Experts of a small language model: 3676 steps.
Below are experts of layer 3 (counted from 0) of a mixture-of-experts language model. Rows are named router (the router's row for the expert), gate (a neuron's input weights, with its number), up (a neuron's input weights, with its number) and show model dimensions 0-159. Each number is 200 + 40 x the weight over its row's rms, rounded and kept within 0 to 999.
Before each expert's rows: a language model's description of what the expert responds to; "mostly gets" lists some tokens that are sent to it at least half of the time. This comes from a sample of Wikipedia text that the model never trained on.

# expert 11
What it handles: Clause-linking words in running prose, mostly and, plus or, but, that, which, who, and subject pronouns he, she, they.
mostly gets: " and", " or", " but", " &", " they", " who"
router,182,267,155,246,206,197,259,221,182,162,226,206,227,212,261,174,223,142,265,239,222,220,134,272,103,161,236,118,239,221,184,151,246,176,194,199,210,255,186,164,191,207,215,242,194,159,143,195,219,243,153,159,151,141,203,272,218,233,222,185,166,122,178,165,170,221,230,180,261,210,191,243,115,223,182,272,278,231,168,186,175,230,139,210,197,234,209,220,138,249,135,135,93,179,132,170,269,181,180,182,158,282,223,259,211,167,165,224,185,190,145,246,192,202,208,280,237,175,261,214,129,181,183,262,229,224,198,222,183,193,183,239,199,211,193,191,153,215,182,180,175,198,225,241,220,193,286,195,185,199,226,155,187,230,217,216,151,196,260,249
gate1,221,164,261,246,249,197,102,205,198,201,210,227,231,167,220,225,185,200,232,170,297,261,174,223,186,251,191,235,208,193,194,185,181,130,194,176,194,190,182,171,170,177,177,157,205,140,235,182,129,216,270,227,176,188,190,202,217,205,157,232,221,164,118,262,180,156,197,156,190,191,290,144,240,209,267,177,250,189,170,266,150,165,261,242,222,203,153,193,144,172,188,205,255,230,246,208,222,233,199,253,276,202,136,114,179,210,233,231,204,191,317,121,207,247,202,90,190,172,151,188,173,215,225,135,189,184,214,205,173,207,160,222,148,130,163,185,273,159,118,206,164,148,212,194,212,234,208,178,178,198,200,202,188,211,175,225,244,179,158,102
up1,217,195,204,181,248,254,231,195,190,141,201,213,259,200,226,213,187,206,207,197,161,256,151,211,183,181,178,116,186,261,232,185,194,262,279,242,196,206,141,221,201,186,217,173,106,125,195,228,80,194,160,156,204,183,130,235,229,194,136,248,178,169,151,259,148,179,150,192,245,184,229,211,171,215,206,266,247,266,214,226,197,163,179,293,178,169,226,151,150,174,221,205,196,202,235,104,171,266,262,165,160,213,138,174,118,184,224,179,163,160,196,217,233,223,205,138,227,159,176,208,250,211,160,185,99,216,140,216,231,200,142,153,213,224,169,180,242,188,140,219,243,189,247,175,97,234,241,162,224,169,190,141,195,215,207,224,163,178,224,193

# expert 22
What it handles: Function words and verbs joining clauses, such as with, had, have, has, including, such (as), often after plural subjects like studies.
mostly gets: " had", " have", " including", " has", " support", " with"
router,183,194,192,216,187,121,239,180,179,267,148,143,288,155,230,196,256,143,238,305,156,134,158,155,71,199,178,237,279,176,191,227,219,171,161,208,226,266,135,224,181,166,168,147,183,203,213,254,192,222,189,186,149,264,259,253,217,174,220,225,178,244,185,189,180,223,214,227,218,230,237,237,85,225,251,294,204,118,208,219,152,176,196,188,286,216,187,192,196,240,193,188,200,215,187,186,201,199,181,199,178,185,195,254,189,198,180,229,190,241,208,210,203,202,266,218,196,200,198,208,202,190,269,161,219,157,202,157,136,197,267,148,202,193,209,232,225,272,208,141,162,142,212,193,236,258,248,197,198,138,155,187,231,161,245,178,179,252,163,285
gate7,195,270,207,191,140,203,201,178,192,210,204,198,266,176,187,217,233,142,173,211,178,267,216,222,183,207,130,206,209,258,199,229,140,257,204,185,185,202,169,194,144,172,270,317,264,203,174,171,219,142,233,213,192,203,200,312,189,148,220,208,196,229,140,164,245,227,255,171,134,209,233,180,248,198,161,206,186,182,185,223,199,215,273,197,129,215,220,179,172,154,173,175,222,198,223,137,197,209,272,268,209,248,174,184,225,212,197,284,200,238,171,96,255,121,132,189,239,212,232,232,216,200,279,223,215,147,194,192,181,235,160,250,220,185,224,152,243,207,235,186,142,199,176,239,210,83,189,244,185,206,227,160,216,153,167,263,223,183,271,117
up7,170,227,174,220,151,223,170,156,151,185,140,239,112,180,211,177,189,226,209,227,174,219,187,153,232,206,190,215,207,222,216,265,173,211,194,195,135,198,188,211,227,127,275,202,204,189,165,197,184,189,181,166,183,192,221,206,199,135,214,203,212,228,84,188,251,121,257,195,148,212,205,185,223,206,222,195,217,194,281,197,185,210,251,289,180,217,107,185,189,143,196,237,171,186,196,173,217,234,220,180,292,275,199,165,148,143,160,272,199,261,233,193,200,126,147,180,156,198,324,189,207,267,232,257,156,134,197,185,225,139,235,196,182,175,142,138,216,213,234,209,127,207,191,233,217,117,234,236,194,164,196,224,185,226,133,211,285,160,247,148

# expert 40
What it handles: Determiners and clause openers like this, that, same, any, when, if, which, often after the or at sentence start.
mostly gets: " this", " same", " This", " if", " above", " These"
router,199,141,195,184,188,242,278,221,215,200,265,204,170,203,209,267,194,233,259,213,198,265,153,183,134,170,209,151,210,200,231,277,218,189,145,128,191,192,240,141,211,83,207,177,191,209,260,250,169,210,188,193,276,197,164,120,185,147,265,182,166,209,178,244,270,227,186,172,243,294,256,160,169,261,251,251,225,211,230,167,187,148,210,176,264,254,215,193,233,235,243,136,210,190,150,165,237,208,241,144,192,207,262,232,133,177,205,169,226,159,190,201,197,180,141,243,205,179,155,200,232,151,190,260,193,173,146,227,249,185,203,162,206,270,174,157,251,151,159,247,156,233,172,197,226,263,176,137,239,223,212,180,220,184,255,187,208,130,217,268
gate0,206,186,141,201,210,203,182,210,243,231,208,239,201,185,200,262,188,180,187,212,244,146,203,169,247,237,190,157,124,279,169,250,238,241,169,205,247,240,207,248,304,250,194,224,159,187,251,165,215,206,179,195,245,244,137,109,154,187,200,194,207,183,253,215,188,303,147,224,150,147,253,201,227,181,244,208,176,233,213,175,221,181,269,239,186,171,192,219,215,199,292,151,160,159,162,169,126,216,194,260,292,174,222,169,226,213,187,215,198,146,185,240,245,167,183,250,167,185,248,173,167,238,207,232,215,286,218,112,214,211,239,184,137,225,260,251,204,194,163,150,209,184,261,175,171,215,150,162,275,184,232,157,277,148,202,220,291,181,180,169
up0,213,213,262,154,211,225,198,164,228,167,198,119,171,156,236,157,219,220,142,173,198,204,247,216,292,131,201,159,178,179,250,155,262,140,158,211,140,221,175,190,216,227,185,276,237,265,137,189,166,144,222,190,178,133,222,198,243,236,213,173,274,276,186,168,224,122,257,237,224,176,232,219,205,186,183,211,190,174,160,149,144,231,166,173,238,247,201,173,155,206,297,221,206,197,198,264,269,151,136,107,202,176,195,171,173,94,180,186,174,199,227,192,221,200,167,254,185,218,175,261,196,116,240,225,268,158,263,254,211,238,204,255,172,253,226,245,151,168,191,256,180,220,205,197,169,169,191,222,125,220,195,188,213,245,170,244,203,159,218,177